config.toml
num_hidden_layers = 8
n_experts = 64
experts_per_token = 4
moe_layers = [0, 1, 2, 3, 4, 5, 6, 7]
router_score = "softmax"
routed_scale = 3.3
balance_loss = 0.00024
lr_router = 0.000597
optimizer = "adamw"
learning_rate = 0.00319
beta1 = 0.9
beta2 = 0.95
max_steps = 6398
Below are experts of layer 4 (counted from 0) of a mixture-of-experts language model. Rows are named router (the router's row for the expert), up (a neuron's input weights, with its number) and show model dimensions 0-95. Each number is 50 + 15 x the weight over its row's rms, rounded and kept within 0 to 99.
After each expert's rows: a language model's description of what the expert responds to. This comes from a sample of Wikipedia text that the model never trained on.

# expert 39
router:28 42 54 53 78 53 62 38 25 50 66 42 73 77 54 41 41 57 38 68 71 54 20 52 45 78 39 48 30 66 50 32 47 53 80 50 35 38 58 37 42 45 76 40 76 41 36 59 53 24 62 51 80 44 59 71 51 34 48 63 69 55 57 83 58 77 33 43 35 52 35 42 64 38 55 59 61 54 38 62 65 44 57 44 53 48 42 30 30 24 55 64 62 71 49 22
up0:45 58 59 40 54 61 24 59 85 54 62 47 47 72 64 57 04 24 80 25 52 30 56 72 46 65 37 71 37 64 38 41 62 42 59 67 70 66 47 77 63 36 73 67 27 47 38 34 57 68 78 30 59 72 46 45 72 30 36 42 65 46 51 35 19 40 58 49 68 54 41 50 30 50 47 38 53 51 50 55 39 38 51 56 56 42 43 57 32 68 52 37 58 54 39 55
up1:24 80 47 44 31 37 36 53 64 48 51 53 65 56 33 42 62 21 66 15 47 48 48 50 58 55 34 64 29 48 65 49 32 62 52 37 33 45 74 59 52 65 63 41 50 48 47 42 57 61 45 38 65 42 59 37 32 49 64 51 41 57 44 25 65 45 34 41 46 77 59 44 23 42 53 49 84 53 03 40 55 28 62 65 65 54 41 22 61 55 69 53 49 40 68 91
up2:37 54 66 61 81 45 42 36 44 46 38 52 65 56 25 31 67 35 75 59 70 67 48 46 61 61 46 44 36 59 52 32 43 15 21 69 68 62 66 50 56 62 76 66 54 44 40 53 63 22 60 29 82 45 47 26 41 34 67 60 36 80 48 66 37 40 56 46 41 48 60 72 74 64 43 38 51 43 39 25 35 26 70 62 62 54 44 36 25 44 50 55 30 56 66 48
up3:70 39 59 53 60 30 42 34 09 44 29 32 52 49 66 50 41 54 10 67 54 65 30 37 59 61 33 52 33 77 68 49 43 49 63 58 39 62 73 44 34 54 80 74 54 37 13 45 53 54 53 46 71 35 37 69 47 61 43 57 58 44 61 49 36 61 64 38 26 50 45 34 53 71 73 49 72 29 43 82 27 54 46 49 52 49 62 63 31 62 45 57 40 71 45 41
up4:48 33 50 37 34 46 68 47 49 72 25 62 54 51 55 35 41 61 40 57 61 78 56 34 60 37 56 41 50 68 50 57 50 61 68 56 27 70 63 66 49 54 73 59 60 43 07 58 46 44 46 79 67 50 47 47 79 63 41 45 77 40 62 57 79 66 64 00 67 54 61 32 57 65 40 52 34 48 49 55 46 68 50 53 55 45 88 47 48 67 58 52 30 63 79 52
up5:44 55 77 28 08 57 47 53 57 49 42 31 59 52 72 50 32 38 68 14 67 48 56 14 50 42 48 60 35 43 45 63 47 74 49 48 41 43 72 48 69 39 47 58 62 47 43 47 39 58 38 00 63 57 31 57 37 51 68 44 59 47 57 64 40 47 68 17 49 48 31 59 59 71 64 55 35 58 35 31 53 14 46 58 26 52 35 44 49 64 52 55 45 46 66 47
up6:46 27 42 75 40 48 65 47 70 60 69 39 63 51 60 58 76 47 40 59 78 50 42 53 32 43 56 47 31 77 50 64 36 57 52 71 52 48 69 53 93 58 55 62 42 44 29 63 43 99 67 42 58 50 70 56 68 49 54 46 30 67 42 51 42 65 70 61 76 41 53 70 38 51 22 56 51 55 36 52 62 58 37 12 28 35 48 37 50 45 34 33 62 48 36 39
up7:53 43 55 66 39 26 56 70 40 25 55 40 51 77 38 73 45 45 27 47 84 67 40 64 44 47 32 69 46 87 49 50 40 51 52 44 37 62 55 55 51 84 44 44 43 47 55 49 44 10 38 59 21 62 73 35 37 52 71 19 53 54 51 47 44 76 40 37 65 47 30 48 57 76 43 43 26 52 38 56 25 66 41 27 39 48 35 50 65 54 26 46 60 49 39 35
up8:47 82 48 41 88 53 42 58 43 54 54 55 36 62 37 72 12 45 68 20 53 39 54 70 48 57 31 71 42 76 77 40 62 68 54 70 64 60 46 43 14 56 46 59 46 65 35 57 48 65 71 36 31 47 55 54 68 50 33 62 52 50 41 26 50 53 45 56 74 36 41 60 58 59 75 25 18 67 37 53 51 53 48 60 40 37 34 59 68 55 70 36 44 51 65 68
up9:54 52 68 48 60 36 56 44 63 41 69 33 37 49 37 20 19 44 46 71 62 27 43 09 70 55 68 43 33 34 51 52 51 35 44 62 22 71 51 28 27 48 39 31 47 56 50 70 38 57 48 42 51 60 53 77 52 73 39 54 50 61 32 53 35 46 57 56 52 26 54 38 46 41 00 45 47 59 48 39 82 51 23 40 48 44 55 27 61 45 43 47 62 76 39 48
up10:45 39 55 72 48 55 58 48 62 47 61 50 63 33 26 24 65 58 61 66 82 75 28 43 90 47 49 57 36 40 46 65 46 38 63 49 45 41 69 53 48 27 55 63 51 60 55 61 55 57 60 79 54 53 40 46 46 35 99 70 59 55 51 39 60 59 39 54 25 35 35 59 50 65 36 42 55 65 21 46 45 46 51 45 38 48 42 29 22 64 21 48 33 54 47 79
Description: Foreign name endings. Final vowel pieces of Spanish, Italian, Slavic and Asian names and places, such as Boca, Centro, Luka, Mao, Blanca.

# expert 11
router:32 63 87 58 31 50 42 61 40 55 45 62 64 79 44 62 38 31 60 25 45 55 30 63 46 73 62 34 50 37 66 74 55 40 29 57 62 64 49 41 49 53 53 61 88 35 56 37 55 33 25 61 69 49 55 34 36 58 51 51 55 40 75 44 83 32 26 83 47 47 42 58 42 27 42 59 52 32 13 42 42 74 58 50 41 68 44 42 54 52 56 44 23 64 42 53
up0:51 58 57 58 35 46 66 57 43 47 49 87 17 57 68 43 13 44 33 55 44 49 29 59 61 62 53 68 43 77 52 61 41 50 36 38 36 72 70 35 51 45 64 54 45 71 44 33 64 68 49 42 64 26 37 52 60 34 67 23 37 63 46 67 53 41 46 53 40 61 69 73 35 70 50 47 50 69 61 69 55 25 62 29 48 51 95 38 54 71 45 55 40 62 19 62
up1:41 59 71 19 53 61 31 48 80 56 53 59 27 41 78 51 58 25 48 49 59 50 51 47 56 53 31 43 42 44 49 48 41 54 10 70 63 54 47 34 78 72 36 43 54 42 31 40 38 59 34 67 46 83 60 54 37 49 53 51 62 50 86 45 63 70 57 55 47 74 62 60 35 73 47 51 66 66 56 62 36 49 79 33 27 48 72 40 49 80 36 47 27 68 64 46
up2:33 34 75 49 40 27 55 56 42 52 44 47 63 08 58 43 69 57 85 43 24 64 46 47 70 30 21 35 56 46 54 45 53 45 46 51 45 55 55 23 57 69 37 39 32 34 47 43 44 53 41 65 62 60 27 76 62 60 68 31 27 60 73 41 68 38 74 56 47 83 57 41 84 65 47 44 65 27 27 51 68 36 56 60 35 59 59 34 60 63 48 44 38 49 60 46
up3:14 12 67 38 50 77 64 58 66 38 61 53 43 40 39 62 28 53 09 49 40 58 56 57 63 49 41 42 50 50 50 47 35 31 37 36 44 31 63 59 30 51 64 47 48 79 43 39 54 62 42 16 51 42 13 40 51 64 50 33 42 25 41 66 61 66 65 51 36 63 53 56 45 58 30 47 49 42 42 51 67 76 70 41 61 74 55 43 52 60 41 47 61 60 43 92
up4:49 44 73 60 51 35 27 40 77 62 48 59 41 21 66 39 33 61 80 62 74 54 65 51 65 72 62 45 50 86 56 62 41 34 43 57 45 87 40 75 27 69 58 65 44 60 14 65 62 41 50 47 68 54 34 57 71 50 68 54 47 34 36 67 51 50 33 35 52 61 67 40 30 41 43 52 37 57 21 41 63 38 53 50 51 45 79 69 47 53 23 56 56 46 32 53
up5:44 44 64 55 51 57 42 24 37 55 36 64 25 28 58 60 56 23 47 37 26 54 21 41 62 48 32 68 24 36 53 36 45 58 54 54 53 42 39 82 35 75 66 24 32 48 37 50 33 50 82 74 66 35 37 48 43 58 53 56 49 30 68 39 58 48 47 51 40 50 69 58 51 58 41 57 62 55 50 71 86 38 38 85 23 34 65 51 62 75 57 34 36 48 63 35
up6:60 36 52 72 67 46 00 34 72 51 53 54 45 51 52 57 58 61 44 55 66 47 59 53 39 62 10 38 49 48 47 53 43 76 54 54 46 41 96 59 59 61 54 61 35 71 30 37 60 67 52 47 46 41 35 59 31 67 60 32 38 83 56 56 61 63 40 49 64 39 64 61 21 80 52 61 31 57 62 77 43 28 60 44 46 34 67 47 42 66 51 51 28 63 65 43
up7:32 44 59 68 15 49 46 63 58 43 59 35 31 39 43 60 45 47 65 51 54 40 27 54 74 22 51 41 50 45 50 66 46 47 43 52 24 70 36 56 51 77 59 40 47 75 37 52 82 29 47 90 55 46 31 72 81 63 45 77 23 46 76 54 59 61 26 50 31 35 61 64 34 39 47 31 37 28 56 53 61 48 51 42 23 52 41 47 34 63 63 48 57 73 45 42
up8:43 46 60 58 22 49 67 42 59 73 11 46 12 45 40 58 38 21 37 56 42 41 35 16 34 60 43 40 39 44 64 57 52 67 53 60 37 44 44 50 47 39 42 42 53 57 57 50 57 42 43 70 54 84 31 83 57 22 65 46 35 48 77 36 66 33 48 64 62 58 68 74 47 44 42 62 53 47 20 53 54 71 27 25 47 47 77 58 38 57 48 39 57 63 47 70
up9:29 54 81 48 73 63 29 29 33 39 64 71 25 29 30 44 51 59 61 55 36 39 43 37 61 60 33 54 37 34 69 61 43 70 52 47 49 54 47 38 43 75 72 57 64 85 58 55 40 78 55 75 86 61 45 48 42 57 64 44 53 23 37 55 17 22 51 66 52 67 51 51 64 48 59 54 83 52 52 37 79 50 63 56 37 63 57 53 55 45 53 34 69 61 44 41
up10:70 45 57 37 40 33 50 53 46 34 46 32 40 85 66 68 78 34 52 56 62 62 49 45 54 66 17 43 47 63 70 50 36 36 50 58 64 44 64 37 57 38 55 54 43 58 24 39 42 48 54 62 51 47 48 68 32 50 42 72 07 44 49 55 70 52 42 40 63 27 60 33 51 43 51 60 24 61 57 60 93 13 64 62 30 39 52 59 43 75 56 55 23 59 72 57
Description: Table cell separators. Pipe separators between numeric cells in statistics and election tables, plus sentence-opening adverbials like During, Despite, After and sentence-final periods.

# expert 33
router:39 47 53 39 84 58 60 62 59 48 72 54 72 61 49 29 51 14 36 39 35 42 53 36 53 38 60 36 58 35 44 64 52 47 41 62 71 38 56 49 80 84 61 62 79 27 52 61 43 58 35 58 36 57 68 33 35 56 39 54 63 26 42 18 75 57 79 53 59 32 25 35 52 52 58 50 73 57 39 30 54 32 61 75 38 72 49 54 38 48 25 59 49 39 57 63
up1:46 46 52 42 50 51 40 21 51 37 43 58 46 57 55 54 67 34 51 38 73 67 56 12 54 51 28 51 36 53 55 55 47 47 35 72 46 20 45 78 47 19 65 41 51 70 77 46 66 11 22 44 83 36 69 99 40 57 63 57 65 60 43 54 62 59 59 28 67 49 50 54 54 47 62 49 33 47 38 38 36 34 53 36 45 53 72 41 55 34 31 54 37 55 58 50
up2:35 51 71 33 59 45 61 25 40 50 40 65 37 64 39 40 48 49 47 52 85 44 39 44 37 48 27 34 24 45 58 58 50 64 49 88 61 21 29 56 57 66 88 53 41 54 45 50 49 37 41 61 50 44 63 38 28 60 62 51 62 24 66 54 66 77 09 44 69 74 45 69 49 44 49 47 59 59 46 42 66 49 61 25 43 70 33 45 64 17 54 53 46 62 28 44
up3:33 64 48 30 71 35 60 36 59 49 49 34 11 44 52 74 37 50 54 59 51 47 54 53 20 57 40 74 26 62 59 70 40 73 58 52 59 38 51 60 44 55 64 58 53 46 18 34 40 47 40 66 46 34 27 45 33 39 75 75 55 32 75 53 51 55 41 52 68 39 48 25 52 52 36 39 67 25 31 47 40 39 94 12 47 46 45 49 38 53 47 42 38 67 46 66
up4:43 24 62 60 80 45 59 60 81 60 46 52 34 58 28 44 59 37 39 37 57 38 64 29 72 00 50 46 43 37 45 65 41 53 38 31 43 31 52 53 21 45 47 31 50 60 26 17 55 69 78 52 63 62 30 50 29 58 53 61 46 51 37 37 25 41 66 61 65 33 47 58 40 65 58 50 60 34 63 46 66 78 37 40 46 30 70 52 54 44 52 23 58 51 65 47
up5:54 04 56 66 79 51 41 51 35 41 36 52 63 57 61 68 51 62 39 53 52 67 19 30 64 37 48 53 48 52 44 67 56 38 37 75 58 79 62 55 65 52 31 23 52 53 46 57 56 38 48 56 67 47 81 70 48 60 39 53 61 66 56 35 66 13 40 46 67 45 35 61 74 30 25 34 41 65 40 35 43 57 50 79 61 34 37 61 40 62 31 29 62 52 73 51
up6:54 86 46 22 65 44 65 29 59 63 38 43 37 50 54 63 20 33 71 30 63 41 28 42 38 58 61 77 45 49 68 48 41 64 18 63 67 82 33 47 63 45 36 64 51 61 68 34 67 34 48 58 44 98 29 59 29 45 40 27 50 38 37 44 64 52 67 53 39 34 37 48 44 86 51 53 68 50 64 48 73 52 49 52 36 55 45 51 56 50 44 42 63 58 37 48
up7:29 83 39 13 71 49 59 43 70 34 62 35 46 33 48 25 54 35 52 60 44 53 58 45 48 36 52 49 38 38 59 42 35 25 40 62 25 38 87 54 19 64 58 56 45 34 37 53 52 47 57 46 47 50 52 59 68 43 46 53 56 32 37 43 66 12 63 44 64 54 52 85 48 73 64 50 41 64 59 76 32 53 70 37 37 51 65 56 32 30 59 53 71 78 68 54
up8:42 54 75 32 05 46 66 43 34 26 34 40 47 37 48 50 32 45 63 58 59 85 62 48 54 60 33 60 36 32 46 63 46 63 56 55 60 60 66 57 70 60 60 65 48 77 47 79 72 62 40 32 32 64 76 82 26 53 50 48 26 42 46 59 60 73 50 52 54 41 49 70 45 33 49 42 67 70 32 29 40 43 63 46 46 66 63 55 55 16 47 61 49 66 30 54
up9:43 42 43 65 69 70 60 21 29 37 43 26 54 46 68 37 59 46 43 54 59 67 42 28 59 64 41 61 33 42 60 38 54 46 46 44 28 59 64 64 39 44 56 30 40 59 53 30 65 35 48 32 61 72 70 63 56 48 67 61 36 34 44 42 44 29 57 50 69 75 35 70 59 57 63 51 77 60 60 46 39 48 10 62 66 74 53 65 24 35 83 35 50 57 86 27
up10:51 80 38 40 62 58 53 44 47 47 62 54 53 72 45 46 58 44 38 40 25 50 56 15 35 49 15 45 48 63 57 73 50 55 32 75 66 67 65 19 50 49 49 35 51 60 36 61 33 41 69 51 46 45 63 52 59 58 54 48 66 59 53 46 74 23 20 43 30 69 37 64 46 62 49 34 46 64 77 43 49 70 34 21 45 68 55 35 73 38 28 14 74 45 32 58
up11:67 66 42 18 64 55 62 34 48 72 40 39 35 24 53 35 39 42 69 46 65 58 51 22 31 25 52 51 38 46 53 49 21 47 36 71 49 41 56 31 53 61 67 61 43 64 71 28 48 53 79 47 30 63 04 54 35 75 59 55 64 50 38 62 54 60 58 40 42 49 67 62 60 87 56 59 46 70 32 40 61 41 73 64 49 62 38 40 19 45 40 51 41 66 59 39
Description: Prepositions after verbs. Prepositions after verbs and nouns in sports and biography prose, such as by, at, against, with, from, during, after.

# expert 9
router:36 42 37 60 46 66 24 55 30 57 36 19 25 32 54 60 60 65 35 61 57 38 49 44 52 46 37 78 52 31 51 43 47 76 56 62 22 64 52 35 43 15 51 41 33 55 60 79 40 39 63 51 67 30 26 65 68 53 42 60 48 28 55 66 67 42 50 42 56 73 44 16 30 53 46 54 65 44 61 23 29 44 32 48 45 67 57 83 30 35 32 51 55 63 68 40
up1:62 65 66 24 38 25 18 49 42 50 81 42 44 35 45 21 73 49 49 49 85 63 33 47 47 61 51 61 42 50 53 58 36 68 71 40 61 56 51 46 60 36 35 16 57 61 47 74 65 44 41 42 61 59 47 58 41 45 78 49 54 75 66 47 61 59 55 49 23 61 44 46 03 33 49 39 42 32 48 73 40 54 60 65 44 38 59 63 54 43 35 35 27 66 51 23
up2:34 57 48 70 68 42 36 39 65 87 47 37 33 49 61 58 56 57 85 37 13 53 57 44 49 74 41 42 46 47 61 50 37 56 27 43 41 48 58 62 38 43 58 55 44 38 44 11 42 46 39 30 53 52 18 46 68 51 68 24 65 58 53 36 45 78 34 37 77 99 40 43 72 47 54 36 30 42 42 59 46 71 52 58 51 48 61 68 37 53 57 49 42 66 41 59
up3:64 55 50 58 39 65 24 28 38 56 57 66 44 46 35 48 35 58 44 50 40 50 49 19 35 69 36 69 57 27 54 46 40 59 70 52 51 73 29 49 16 58 68 36 23 61 58 46 47 41 61 65 25 76 61 58 45 83 27 40 68 53 76 89 35 38 61 38 50 58 54 48 54 56 32 18 49 37 45 64 50 24 51 54 24 47 58 55 77 56 42 26 52 58 43 51
up4:59 46 53 83 64 61 46 67 67 80 30 43 43 32 61 32 63 42 63 54 34 68 47 28 48 55 35 83 39 53 60 59 30 60 25 63 25 45 41 35 57 44 55 42 60 67 51 27 69 58 76 26 44 71 48 44 73 25 35 47 59 55 64 39 78 28 37 48 51 23 35 50 15 36 50 37 62 61 44 57 42 77 42 59 58 47 44 56 52 32 34 37 48 38 54 69
up5:48 36 32 56 39 52 36 36 58 14 50 48 50 26 47 62 43 32 24 41 41 63 50 56 51 47 20 54 42 64 65 50 64 58 61 66 47 62 77 31 37 25 48 51 04 72 37 50 61 65 53 64 32 68 38 24 55 39 56 57 68 51 61 51 58 66 62 36 36 47 71 59 34 40 36 47 74 58 54 62 32 68 74 64 74 52 39 70 25 48 23 24 48 67 49 56
up6:14 46 64 50 42 44 46 57 67 50 64 82 44 35 91 48 51 48 40 58 52 41 57 43 65 40 50 29 46 39 53 79 44 45 89 45 52 51 43 53 54 35 45 42 61 77 38 57 43 55 45 52 46 67 57 33 35 81 50 52 71 58 34 59 70 76 49 48 64 63 85 49 28 48 52 44 58 27 31 85 51 63 56 50 66 48 84 50 40 49 50 36 39 60 44 83
up7:75 24 67 55 48 48 76 46 47 56 64 62 69 67 46 72 48 41 09 73 61 45 63 40 75 36 44 63 20 56 65 48 48 48 15 72 50 59 52 56 29 50 76 46 73 40 45 57 37 46 47 45 57 40 41 30 70 27 86 73 56 56 50 68 60 62 30 35 36 60 59 59 55 69 35 50 81 42 46 54 52 66 30 44 33 43 35 70 57 59 49 47 58 53 64 39
up8:46 36 47 59 61 36 38 49 35 92 43 36 31 29 35 53 61 51 63 66 73 47 50 61 63 57 49 70 38 56 53 29 37 49 47 59 33 67 49 32 39 45 52 36 39 44 32 47 71 46 37 45 42 37 57 38 38 66 54 31 47 40 61 35 39 43 55 30 55 60 22 28 51 60 14 53 60 20 44 51 28 30 46 41 56 77 63 54 80 67 33 48 74 65 04 59
up9:39 29 54 48 56 63 21 51 39 26 61 53 72 47 12 37 76 49 44 34 54 51 37 21 67 38 21 68 38 32 50 43 46 57 61 60 44 42 50 32 37 23 62 20 52 64 52 50 66 25 57 66 61 43 44 51 31 60 62 35 54 20 53 50 54 56 35 46 88 61 57 41 36 56 49 38 57 65 71 34 59 57 68 43 72 47 16 49 49 53 21 32 45 54 32 52
up10:20 37 61 47 28 53 65 59 22 27 63 38 38 42 44 46 22 49 46 40 40 52 50 42 78 52 61 53 41 67 55 45 44 62 37 38 59 54 35 60 45 49 59 43 73 43 52 43 25 51 65 51 78 64 63 51 53 49 81 53 35 51 74 32 25 66 51 25 38 28 57 27 40 62 28 44 74 40 41 44 40 68 69 36 49 46 74 63 46 36 67 46 54 71 99 54
up11:53 66 37 78 51 51 68 49 42 65 45 80 47 50 49 45 15 23 61 46 48 40 53 60 34 51 59 55 27 60 43 53 45 32 13 68 43 68 79 35 56 72 31 50 50 54 54 48 72 38 35 71 53 59 31 25 63 71 43 48 52 45 51 70 54 48 43 35 46 46 48 18 14 34 27 30 32 40 48 48 41 36 44 41 20 35 70 36 69 62 30 44 59 60 65 56
Description: Mid-word vowel pieces. Short vowel-led word pieces inside ordinary English words, often after c/f/m, e.g. c-oun-sel, broadc-as-ters, sc-or-ers, gr-as-p.

# expert 34
router:51 29 43 39 51 56 39 36 68 61 47 85 49 56 64 64 56 57 65 35 68 12 62 43 74 28 17 39 51 46 42 46 42 30 66 37 55 64 32 60 64 43 66 61 53 63 38 60 81 64 19 36 50 60 27 66 23 39 44 48 44 35 63 46 38 69 76 51 56 38 49 58 38 88 75 40 43 73 50 59 59 42 59 32 64 35 47 69 40 45 64 67 34 50 52 59
up0:60 59 67 27 42 42 50 35 57 53 39 74 47 51 26 62 62 47 85 24 58 66 50 57 56 38 36 25 16 57 68 41 42 55 67 65 55 59 42 47 54 59 63 57 30 29 23 40 33 59 73 63 45 50 59 30 38 40 56 38 75 30 92 39 45 50 59 19 34 75 59 55 35 27 58 55 26 38 37 53 47 48 52 29 55 48 35 75 55 77 55 49 55 59 61 49
up1:41 43 48 42 43 64 35 33 36 60 50 30 48 66 31 24 53 37 73 26 75 39 41 56 42 62 40 44 41 38 84 30 31 50 44 68 53 21 73 34 46 60 83 46 41 38 55 40 25 45 70 50 44 48 23 63 57 53 94 42 66 39 56 21 59 71 56 53 58 51 39 67 36 44 34 26 45 57 55 47 60 92 62 55 58 60 47 38 47 48 58 26 47 49 47 41
up2:52 51 58 30 68 50 37 48 75 28 63 40 18 84 42 41 60 52 41 32 46 49 57 43 27 48 24 27 54 64 53 61 43 58 20 66 48 39 40 46 58 58 42 54 53 70 29 38 77 70 70 66 39 51 24 27 42 56 75 54 63 35 50 64 59 36 61 42 79 46 64 51 41 43 43 41 49 56 62 65 33 30 39 30 46 64 37 76 16 45 60 46 83 48 67 50
up3:48 70 61 15 33 70 40 50 71 41 42 18 18 34 47 63 54 47 68 58 62 50 43 54 44 48 57 48 32 36 62 65 30 55 46 60 38 59 38 58 51 71 39 56 25 63 40 49 52 60 59 36 22 62 47 54 65 48 78 37 38 32 62 54 48 28 73 34 79 19 61 60 55 93 54 43 40 39 21 62 60 63 54 34 54 41 44 36 62 49 45 46 77 64 52 73
up4:34 83 70 27 68 33 42 31 75 33 54 77 68 65 52 55 32 38 62 45 62 45 43 66 51 79 51 44 41 60 49 37 30 59 47 79 32 89 62 70 27 71 69 43 34 38 33 51 51 56 49 37 60 62 50 50 64 71 43 43 53 57 43 62 60 42 69 32 69 39 39 42 46 59 60 41 22 55 32 79 62 52 58 27 61 44 64 69 52 35 26 43 58 66 43 55
up5:29 39 46 70 56 63 78 37 82 50 71 44 54 53 54 71 59 60 57 50 46 52 54 44 41 34 73 44 40 74 43 27 33 49 47 77 39 55 68 41 70 38 61 46 14 49 28 76 65 55 71 50 17 60 54 37 42 55 70 29 53 44 73 68 54 43 42 51 47 48 60 40 41 78 45 52 51 40 41 60 38 72 37 76 22 57 42 63 13 70 44 52 63 66 54 44
up6:69 14 82 41 27 58 65 69 36 49 18 31 41 68 42 37 47 46 73 45 62 55 58 44 78 45 30 52 34 39 54 72 48 62 50 63 38 45 63 57 58 62 43 59 43 54 16 47 40 65 51 33 48 82 42 27 60 68 58 38 48 42 57 46 37 71 73 20 74 32 45 69 55 45 61 49 52 54 29 32 66 40 69 72 43 40 43 61 29 56 51 50 62 52 40 80
up7:35 58 80 27 38 67 59 22 57 45 26 12 31 46 66 73 38 46 45 32 69 56 43 45 64 46 43 58 48 64 65 64 38 52 77 44 48 46 61 36 43 58 74 52 54 49 37 42 39 47 56 25 59 43 52 63 41 42 37 44 43 51 67 41 67 30 42 52 45 30 29 43 46 74 53 44 41 59 40 25 88 61 58 24 70 19 39 62 42 87 45 38 53 54 52 71
up8:45 44 84 64 71 49 54 44 49 45 56 53 60 58 31 49 54 47 82 32 53 44 35 24 58 53 16 32 44 37 66 65 41 32 52 47 43 56 58 67 67 67 50 52 51 78 57 29 42 71 34 38 62 51 42 00 44 43 56 70 39 44 64 72 40 20 21 55 60 48 43 39 41 23 44 41 61 43 37 33 41 39 58 35 52 21 44 37 45 52 59 66 48 46 64 43
up9:40 41 54 39 49 50 45 49 15 48 49 42 34 39 37 50 55 70 44 40 25 28 35 46 46 40 54 70 50 66 51 38 17 26 48 65 70 57 43 63 71 12 54 39 32 53 44 54 77 41 62 42 08 53 12 21 53 32 62 55 41 59 70 55 62 50 38 62 39 45 59 50 30 70 46 40 26 55 47 75 23 71 37 70 33 38 44 45 44 46 48 54 58 67 43 57
up10:59 57 52 49 40 40 65 35 53 38 63 29 27 42 76 71 20 23 68 41 71 45 40 31 76 36 62 77 41 61 64 55 40 54 39 49 37 44 51 49 43 75 39 47 50 75 60 30 18 45 40 45 39 54 57 59 46 69 75 57 33 48 77 46 52 35 43 37 66 33 49 57 70 60 54 38 42 36 29 34 42 75 28 81 58 71 68 43 45 66 58 43 65 80 53 49
Description: Table cells and negation prefixes. Dashes, bars and spaces filling cells in election and asteroid tables, plus negating prefixes such as un in unopposed and dis.

# expert 43
router:40 40 42 63 37 68 75 52 38 13 42 66 59 44 49 36 64 22 42 54 58 69 45 48 57 54 51 65 49 85 58 33 46 64 49 37 38 73 62 39 42 31 45 28 56 41 55 52 18 44 43 76 58 50 42 47 62 48 36 24 90 49 57 79 76 75 20 53 64 51 49 42 53 55 63 49 45 68 56 65 32 53 45 66 59 46 43 24 64 45 66 68 28 75 42 56
up3:45 83 63 32 38 61 22 48 69 53 65 54 35 36 75 55 59 24 06 59 54 39 58 33 78 32 29 48 44 54 63 66 38 47 46 39 27 60 45 71 27 45 50 76 64 56 71 64 48 62 46 84 34 35 68 28 43 86 43 50 68 77 48 67 47 72 43 46 48 52 41 66 58 53 53 45 47 73 45 37 50 36 47 56 55 43 59 52 34 58 37 56 66 66 56 53
up4:49 39 57 59 83 42 42 43 84 25 53 46 35 60 76 52 44 39 58 47 46 81 17 26 36 53 26 52 47 31 56 51 41 55 76 44 60 68 61 50 29 65 64 46 22 61 35 38 36 77 51 43 33 48 72 73 53 58 56 69 73 39 54 37 51 42 61 45 74 40 69 43 62 59 69 36 36 29 52 46 30 81 58 58 31 46 31 38 50 52 24 47 46 40 41 38
up5:42 32 78 67 40 59 43 63 64 48 49 44 49 71 22 46 54 63 33 63 37 46 52 27 51 51 58 55 33 59 74 53 36 30 56 50 53 58 43 06 66 34 69 31 51 58 28 51 48 35 41 56 47 74 51 59 64 38 43 31 39 64 45 35 39 95 29 30 55 37 46 60 43 44 47 52 18 40 61 62 24 61 41 53 76 60 81 39 27 52 40 46 24 60 58 47
up6:18 52 53 62 58 48 64 35 49 35 37 65 49 85 32 45 40 20 78 55 41 54 24 54 61 37 33 60 37 56 53 44 52 56 53 49 29 56 44 46 77 65 51 36 43 60 55 58 31 48 42 77 52 68 49 45 72 69 46 24 52 47 45 46 76 61 44 40 61 28 78 52 64 51 59 41 49 56 53 56 48 32 57 59 47 92 33 24 34 69 31 37 56 68 10 59
up7:51 54 46 48 67 37 28 25 25 68 65 53 64 49 41 40 34 77 38 63 54 80 45 58 54 49 47 66 46 53 47 78 51 30 19 48 54 49 42 51 32 68 52 41 68 60 36 80 62 47 22 43 21 81 76 65 61 73 60 50 44 53 58 43 59 54 33 51 74 61 52 36 25 46 32 35 23 55 49 45 48 23 29 54 61 43 60 29 39 80 55 48 62 36 64 50
up8:49 33 62 61 33 42 57 54 41 26 53 53 43 58 40 34 24 32 37 40 44 67 51 36 54 38 29 61 20 59 60 46 43 50 78 46 62 76 87 42 45 17 48 60 58 55 44 39 36 63 48 68 25 50 56 50 53 48 69 55 67 32 51 63 44 56 46 46 66 44 59 83 38 56 46 44 66 49 59 25 40 47 23 52 78 49 94 74 28 27 29 45 54 40 60 39
up9:45 48 56 29 37 52 40 56 58 61 39 23 55 57 60 24 50 03 47 76 43 45 38 53 54 42 39 57 39 74 53 50 20 38 34 50 51 68 63 55 24 48 40 51 38 53 29 35 36 41 37 72 59 40 39 36 28 26 55 67 28 52 53 56 39 65 41 56 70 20 89 44 62 81 56 50 37 64 63 44 64 55 62 55 63 47 88 33 50 65 55 39 48 68 36 49
up10:40 59 49 41 67 60 40 32 37 40 57 57 43 21 70 66 51 52 62 61 69 38 72 43 49 67 37 22 26 55 58 36 40 52 43 67 45 45 56 61 69 53 51 75 61 65 18 53 58 38 28 48 37 61 70 90 34 24 52 66 71 52 64 83 51 32 55 64 64 58 51 50 63 74 61 48 31 55 35 59 56 45 60 60 43 75 69 21 65 77 33 49 45 47 36 32
up11:63 39 52 31 66 36 33 43 46 74 45 25 45 38 78 46 58 31 47 68 51 59 51 54 66 35 70 47 27 53 58 47 40 57 37 40 37 45 58 58 22 31 50 75 73 39 54 38 45 66 76 53 73 89 45 77 55 47 62 16 46 76 63 40 33 51 48 52 78 27 33 50 42 35 46 52 41 51 53 21 32 81 37 33 62 52 49 47 33 73 50 47 42 60 43 47
up12:28 34 56 37 48 51 61 46 51 41 36 49 57 37 75 42 62 55 68 45 46 32 49 77 37 64 37 55 34 34 47 58 51 73 48 54 51 33 61 18 26 73 65 74 61 55 45 45 37 39 46 42 74 62 38 76 16 74 78 70 33 85 78 55 41 36 51 29 49 33 53 35 39 58 54 44 28 24 50 57 29 57 41 69 47 52 69 50 46 62 74 44 66 67 53 51
up13:46 59 56 79 62 33 53 73 76 52 67 37 27 59 38 47 41 26 41 30 57 48 60 59 24 44 38 09 41 54 56 53 28 28 61 67 61 58 63 61 49 75 41 34 35 50 45 47 58 69 29 57 54 55 51 44 21 58 45 70 61 47 50 36 47 19 44 27 69 45 46 31 57 48 35 34 26 76 42 56 68 47 47 28 64 39 52 36 81 39 30 48 52 77 65 41
Description: Foreign-name word pieces. Fragments inside uncommon or foreign names and words after a capital initial piece, such as Przemyśl, Javelin, Ultimate, Eendracht.